config = dict(
    num_hidden_layers=9,
    hidden_size=192,
    n_experts=96,
    experts_per_token=2,
    d_expert=128,
    d_shared_expert=0,
    hidden_act='geglu',
    moe_layers=[0, 1, 2, 3, 4, 5, 6, 7, 8],
    router_score='softmax',
    normalize_top_k=True,
    routed_scale=1.5,
    balance_loss=0.0117,
    balance_bias=False,
    init_std_router=0.0267,
    lr_router=0.00068,
    vocab_size=11117,
    norm='rmsnorm',
    norm_eps=1e-06,
    tie_word_embeddings=False,
    optimizer='muon',
    learning_rate=0.00907,
    beta1=0.95,
    batch_tokens=65536,
    max_seq_len=2048,
    train_tokens=388400000,
    max_steps=5927,
    dataset='wikipedia_en',
)
Below are experts of layer 5 (counted from 0) of a mixture-of-experts language model. Rows are named router (the router's row for the expert) and show model dimensions 144-191. Each number is 128 + 24 x the weight over its row's rms, rounded and kept within 0 to 255.
After each expert's rows: a language model's description of what the expert responds to. This comes from a sample of Wikipedia text that the model never trained on.

# expert 0
router [120 131 118 121 160 135 112 104 142 132 124 118 107 116  93 129 137 185 110 116 145 152 207 140 157 137 133 175 124  66 157 167 103 141 111 135 172 125 139 104 132 154 121 136 135 103 127 141]
What it handles: Word-final pieces that finish adverbs, participles and plurals after is/are/be, such as -ously, -ably, known, others, times.

# expert 10
router [119 156 118 138 163 147 153 137 119 131 113  97 188 158 151 123 186 177 133 149 102 163 152 102 118 145 104 103 174 119 148 157 135 135 124 138 133 156 147 136 129  98 155 147 170 112 128 128]
What it handles: Digits and spelled-out numbers in counts, ages, dates and scores, especially the second digit of day numbers, e.g. 12 October, five, twenty.

# expert 4
router [128 121 120 131 114 143 144 141 129 121  90 116 153 130 143 132 116 124 128 134 116 139 174 128 163 128 144 167 124  92  88 176 146 108 103 140 152 104  80 161 108 146 165 132 109 129 139 150]
What it handles: Words and punctuation inside titles of songs, albums, films and shows, e.g. "Love", "You", "Night", closing quotes and parentheses.

# expert 21
router [ 95 148 153 123 113 150 136 150 145 104 102 117 118 145 129 176 130 138 131 121 139 199 132 153 140 140 130 134 114 129 107 145 154 125  81 143 156 156 104 157 122 135 122 163 102  91 126  99]
What it handles: Quantity words and prepositions like some, several, all, many, of, from, plus word-initial out in outposts, outtakes, out of.

# expert 28
router [134  94 104 108 136 161 134 135  99 138 153 132 126 123 151 130 142 125 159 148 102 112 110 140 118 124 171 129 152 123 136 127 146 154 100 160 161 133  86 112 165 138 133 152 176 181 109 124]
What it handles: The bare space token right before a number, after "in", a colon or a month, e.g. in 1956, Year: 1937.

# expert 26
router [131 137 157 142 180  89 150 140 118 123 149 110 153 121 124 144 112  92 110 155 121 107 119 151 157 143 124 163 112 124 112 142 112 112 126 126 158 128 123 131  93 133 110 152 155 137 136 168]
What it handles: Topic adjectives and nouns like political, social, music, television, plus section and table headers such as Career total, International.

# expert 20
router [139 134 175 143 155 125 108 111 121 133  83 208 103 102 136 150 144 135 137 168 156 129 124 153 142 133 127 126 149 153 146 116 127 153 100  87 181 135 165 162 163 163 139 124 125 125 114 140]
What it handles: Digits and decimal points deep inside long numbers, above all geographic coordinates, plus table figures, timings and years, such as 36.640-0.

# expert 60
router [131  99  99 106 124 129 129 130 129 115 115 144 143 171  80 154 114 123  99 107 141 115 118 111 125 122 165 147 104 135  82 162 116 149 160 117 133 153 106 156 121 101  98 135 135 143  84 117]
What it handles: The word the and event or competition names in sports and charts, such as the season, UEFA European, Eurovision, Billboard.

# expert 9
router [149 154 142 112  81 145 149 150 150 106 182  94 148  91 170  86 174 143 135 117  99 122 175 123 166 125 156 174 151 148 153 112 167 126 119 155 120 160 118 126 104 134 111 145 172 141 159 106]
What it handles: Colons, dashes, pipes and "as" right after a field name or credited actor in lists and infoboxes, e.g. Born:, Term:, Kligman as.

# expert 34
router [113 136 168 111 149 134 146 129 125 110 129 150 139 158 125 134 151 177 196 137 113 129 105 142 144 136 158 114 137 156 119 120 164  93 105 124 142 116 126 162 129 112 176 145 123 124 111 115]
What it handles: Possessive 's and possessive or definite determiners before a noun, e.g. his own, their, its, her father, Wong's invitation.

# expert 49
router [ 97 115 154 144 205 144 118 135 110 159 132  93 125  98 133 126 114 117 156 146  93 108 111 143 159 136 146  85 128 129 112 129  98 113 116 123 112  82 123 113 105 140 162 124 149 155 143 163]
What it handles: Final head words of organization, venue and team names, such as School, Street, Center, Museum, City, Town, Wildc-ats.

# expert 15
router [140 126  98 130 191 126 134 150 137 170 142 153 155  96  71 120 135 118  62 120 165  99 136 127 171 134 101 180 126 133 122 185 107 146 111 138 143  96 140 150 125 134 108 129 142 128 128 161]
What it handles: Common nouns and direction words right after the, a or an, often before of, such as south end, instigation, city, administration.

# expert 7
router [127 141 118 125 101 128 158 145 119 130 139 139 134 123 136 105 155 130  82 128 222 146 106 161 108 107 112 185 132 149 117 153  71 145 119 120 125 149  95 151 127 139 193 130 139 138 113  97]
What it handles: The word "the"/"The" mid-sentence or sentence-initial, plus infobox colons, list hyphens and title "=" marks, as in "Department: Gironde".

# expert 50
router [120 115 100 105 113 159 115 134 132 152 106 124 139 152 144 125 132 168 112 178 132 100 128 152 126 126 142 114 152  81 139 120 171 109 128 129 125 131 100 111 120 166 117 113 123 143 107 103]
What it handles: Main verbs in biographical narrative, mostly past tense after he, she or was, such as wrote, moved, won, spoke, served.

# expert 22
router [117 139 108 126 114  97 150 139 131 140 152 194 137 148 116 127 105 108 118 128 139 174 101 136 136 149 102 142 104 108 131 112 157 123 117 143 109  92 139  92 136 145 117 132 170 134 121 136]
What it handles: Inner pieces of Latin, chemical and foreign names, mostly in taxonomy boxes, e.g. Ang-ios-perms, Lep-id-optera, hydro-x-yl, Par, Ph.

# expert 47
router [159 130 159 149 158 109 154  98 114 150 112 125 116 107 131 166 129 162 119 116 103 106 133 183 147 129  77 129 104 137 128 110 159 105 139 145 148 152 139 111 113 126  65  82 124 151 114 180]
What it handles: Digits and symbols inside formulas, subscripts, coordinates, scores and codes, such as X_{0}, m_{r}, 43°01′, 6–3, chess moves.

# expert 48
router [111 128 104 131  99 144 121 111 136 124 139 109 163 116 152  97 119 128 141 124 126 140 151 129  86  29  68 149 179 142 148 106 132 141 145 114  99 111 101 107  90 148 162 107 133 140 173  95]
What it handles: Pipe characters dividing cells inside Wikipedia tables, after a year, date or name, plus some semicolons and colons.

# expert 58
router [112 117 153 114  88 149 107 114 127 108 135 147 127 108 125  98 132 170 161 129 129 101 140 103 103 119 141 144 102  87 130 133 147 138 144 152 146 129 151 115 125 121 113 151 120 107 119 118]
What it handles: Auxiliaries and first verbs right after a sentence subject, e.g. Tao was ordered, would, been, not, became, also.

# expert 16
router [ 82 119 141 105 107 100 142 130 131 131 174 110 124 109 126 108 165 129 148 118 134 119 122 127 109 141 103 139 123 138 125 122 142 139 148  95 125 168 140 164 123 123 167 128 124 134 119 105]
What it handles: Prepositions and role words in career and award text, e.g. promoted to, award for, played with, Best, featuring, defeating.

# expert 31
router [165 135 133 141 111 135 140 128 131 177 157 145 156 140  91 146  92 166 144 102 108  93 178 108 139 137 113 109 165 156 118 109 125 166 118 124 124 163 152 123 169 201 173 105 110 118 125  98]
What it handles: Prepositions and subordinators introducing phrases or clauses in narrative prose, such as by, with, after, during, when, because, while.

# expert 37
router [166  68 130 119 174 133 114  95 103 154 162 186 126  82 113 161 123 116 117 108 188 151 154 128  67 138 106 146 149 131 128 139 107 114 123 138 139 141 100 146 154 125 127 123 113 149 129 175]
What it handles: Consonant-heavy word pieces inside unfamiliar proper names, often right after an initial capital, as in K-r-ivencheva, G-aulier, Fabri-z-io.

# expert 42
router [123 119  99 138 122 127  83 138 152  67 107 131 113 137  80 123  90 135 149 132  91 113 124  67 118 124 119  79 121 149 116 121 139 148 124 155 149 121 131 113 154 132  93 133 158 137 129 129]
What it handles: Month names after in or a day number, plus spaces and commas inside dates, such as January 1990, 10 February.

# expert 57
router [123 137 125 132 110 160 137 119 127  58 139 126 124 134 128 127  96 141 118 138 129 169 153 115 115 104  56 125 147 137 144 142 151 123 127 115 137 120  92 133 160 103 112  95 130 135 117 144]
What it handles: Single capital letters or opening quotes beginning names and acronyms after a space, bracket or pipe, such as D-OS, A-my, G-ood.

# expert 11
router [149 113 157 108  78 122 107 157 120 152 102 126 182 144 145 140 166 144 139 184 111 119 112 156 119 158 148  98 138 146 134 104 130 148 180 115 103 135 137 114 113 155  88 122  86 159 121  72]
What it handles: Infinitive "to" and past or modal verbs right after a subject in narrative prose, such as to decide, took, joined, would, won.

# expert 35
router [160 109 124  87 141 141 103 111 113 128  89 149 165 143 120 172 116 131 154 123 129 165 153 127 148 140 147  81 135 162 118  85 177 140  98 113 118 125  88 128 124 112 137  84 110 119 131 128]
What it handles: Single capital letters and short fragments opening names, mostly in tables, lists and publisher names: F, P, N, Ver-l-ag, Fl-avia.

# expert 52
router [126 151 119 106 158 138 122 117  92 166  98 149 108 111 101 112 105 155 131 108 121 117 143 104 139 137 129  79 175 124 115 153  87 138 153 128 134 150 149 131 185 112 124 145 113 123 142 152]
What it handles: Last digit of four-digit years after full dates, plus time words like century, later, today, BC, e.g. 2024, 1424.

# expert 55
router [122 150 143 106 217 118 172 149 115  91 107 123 141 131 118 116 130  85 132 124 121 140 105 121 148 130 152 111 134 101  94 145 114 160 169 134 136 105 112 127 141 173 111 141 155 116 126 142]
What it handles: Inner words of multiword institutional or event names, such as National, World, Security, Science, Olympic, as in "Second World War".

# expert 39
router [129 134 129 124 133 122  94 173 126  93 103 163 123 132 136 143 121 120 142 134 138 140 178 126  86 106 147 142 133 115  96 141  97  86 158 164 153  97 129 121 115 107 107 139 140 119 149 106]
What it handles: Commas ending an introductory phrase or clause, plus but, although, while, as in On Metacritic, and In 1942,.

# expert 2
router [102 140 139 123 139 114 131 133 153 133 109 134 161 145 149 133 116 106 120 131 132 136 117 153  92 139 112  86 122  77 140 105 125 147 165 101 123 130 177 157 151 113 132 134 108 158 127 134]
What it handles: Opening pieces of technical or Greek-Latin words whose suffix comes next, such as mon(otheistic), gener(ators), mathemat(ical), electron(ics).

# expert 14
router [ 88 127 106 128 138 130 122 162 141 142 176 112 108 162 164 168 132 173 134 115 144 101 104 131 107 138 129 133 123  97 152 142 110 137 136 133 124 136  80  99 143 120 142 113  98 122 112 146]
What it handles: Inner and final pieces of Slavic, Polish, Nordic and other foreign surnames in rosters and tables, such as -ović, -sson, Łukas-z.

# expert 45
router [122  92  80 188 107 134 154 103 142 145  91 118 109 134 107 149 153 159 139  92 140 169 121 107 138 122 143  99 127 115 148 129  96 122 172 107 158 154 185 144 138 129 128 185 149 110 124 102]
What it handles: Line breaks ending infobox or table rows, final year digits, time units like years and months, and taxonomy values like Animalia.

# expert 25
router [145  90 122 136 144 152 153 108 135 126 110 128 131 154 122  78  98 160 132 100 145 115 147  80  70 100 176 120 189 114 129 111  92 134  94 116 142 164 165 124 112 115 103 150 135 127 123 102]
What it handles: Early digits inside decimal coordinates and dates, especially "1" and "9" starting years, e.g. "38.4493°N", "1886", "1978".

# expert 36
router [130 131  76 125 120 143  92 160  82 138 103  96 121  98 167  94 169 164 118 109  97  96 133 101 110 108 135 177 141 145 123 158 124 156 141 117 104 134 151 152 111 114 145 142 174 130  95 132]
What it handles: Digits inside four-digit years in dates and seasons, such as the 9 in 1993 or the 0 in 2008.

# expert 32
router [182 136 109 134 192 121 161 111 128 114 114 170 114  86 135 119 150 207 126 113 135 132 136 128 127 113 147 161 113 132 147 128 113 126 145 111 125 120 147 132 106 115 112 151 138  99 145  85]
What it handles: Middle digits of years after 18 or 19, and decimal points in frequencies, table figures and acronyms, such as 103.9, 1926.

# expert 61
router [137 159  97 142 106 105 102 114 146 131 172 165 136 131  91  94 140 109 152 114 125 146 114 165  63  81  82 142 119 144 141 143 130 108 131 129 158 126 127 134 100 169 141 158  99 136 210 117]
What it handles: Sentence-final periods, often with paragraph breaks, and "==" or "===" section heading markers in article text.

# expert 23
router [158 124  83 118 143 135 119 146 100 142 123 114  95  85 165 128  90 103 127 149 154 137 102 144 153 138 148 138 115 175 144 148 107 126 125 132 137 113 160 112 112 182 162 116 167 116 129 162]
What it handles: Words inside place and institution names, especially US cities and states: New York, Los Angeles, Las Vegas, South African, Colorado State.

# expert 51
router [ 74 136 106  90 123 110 143  98 129  90 117  99 129 127 132 146 118 110 174 142 150 160 136 109 109 135 102 136 168 114  98 151 149 109 104 140 165  96 131 123 119  99 119  97  95 113 130 136]
What it handles: Opening one or two letters of a split word, often lowercase after a space or hyphen, such as s-inister, p-ump, great-looking.

# expert 19
router [115 126 110 177 157  98 101 164 155 143 120 152 177  99 135 119 127 144  99 116 102 164 115 124 118 158 143 150 115 107 157 116 115 132 131 127 111 120  96 100  75 150 186 142 128 148 147 158]
What it handles: Final vowel-ending word pieces of Italian, Spanish and other foreign names and places, such as -a, -o, -ina, -ara, -idae.

# expert 33
router [127 127 163 116 179 119 107  79 126 142 128 107 121 177 125 114 185 102 155  88 123 104 126  96 123 137 153 168 123 104 154 144 151 151 147 104 105 103  78 121 139 139 100 156 155 107 123 109]
What it handles: Digits, en dashes and signs in sports scores, tables and measurements, such as 2–0, 5 ft 11, UTC+02:00, currency symbols.

# expert 29
router [155  94 170 140  90 140 112 113 134 138 122 169 102 120 125  95 142  92 136 149 108  99 121 135  93 133 136  97 144 106 143 106 113 168 151 114 148 119 162 123  78 123 104 140  63 144 143 150]
What it handles: Opening pieces of split verbs and derived words, followed by -ed, -ing, -es or -ate: remov-es, recogn-, describ-, rel-oc-ates.

# expert 13
router [ 89 156 122 118 183 118 149 105 144 122  94  94 136 130 151 100 135 128 141 146 130 127 138 138 157 140  98 105 119 115 122 143  98 117 107 124 135 136 141 135 111 111 116 143 129 114 137 167]
What it handles: Final digits of numbers in tables, sports scores, percentages and statistics, often before a pipe or closing parenthesis, e.g. "7–12", "60.1 |".

# expert 38
router [111 123 150 108  87 135 149 128 146 124 131  91 114 120 172 117  84 107 109 125 133 166 120 129 153 137 121 114 139 157 104 136 125 121  88 100 181 122 139 127 122 114 106 157  99 106 131 151]
What it handles: First letter or piece of a word after a bracket, quote or heading, plus bytes of CJK or accented characters, such as (y)ears, o'clock.

# expert 40
router [140 148 112  95 141 161  83 129 123 117 116 114 120 151 117 136 127 105  95 148 125  82  96 119 150 125 113 105 143 133 152 121 129 167 124 120 149 114 142 132 165 142 185 126 144 136 100 108]
What it handles: Pipe and semicolon separators in statistics, election and sports tables, plus some cell contents, e.g. | Votes |, 9; 10.

# expert 43
router [151 141 155 131 201 139 170 204 119 131 111 180 142  98 124 137 155 148 100 129 144 121 169 116 164 111 142 122 121 122 132 152 126 127 150  98 127 122 132 128 108 148 127 165 157 126 129 124]
What it handles: Abstract nouns and their suffixes in prose, such as education, life, politics, regen-eration, surv-ival, -ity, -ism, -ance.

# expert 46
router [128 134  84 123  93 156 131 138 130 111 184 121 108  88  99 106 115 160  87 124 143 137  97 140 119 111 123 117  91 101 151 113 130  99  98  92 100 149 119 127 139 147 115 125 136 106 142 118]
What it handles: Participles and copulas that introduce descriptions, e.g. named in honor, better known as, located, born, was eliminated, Published.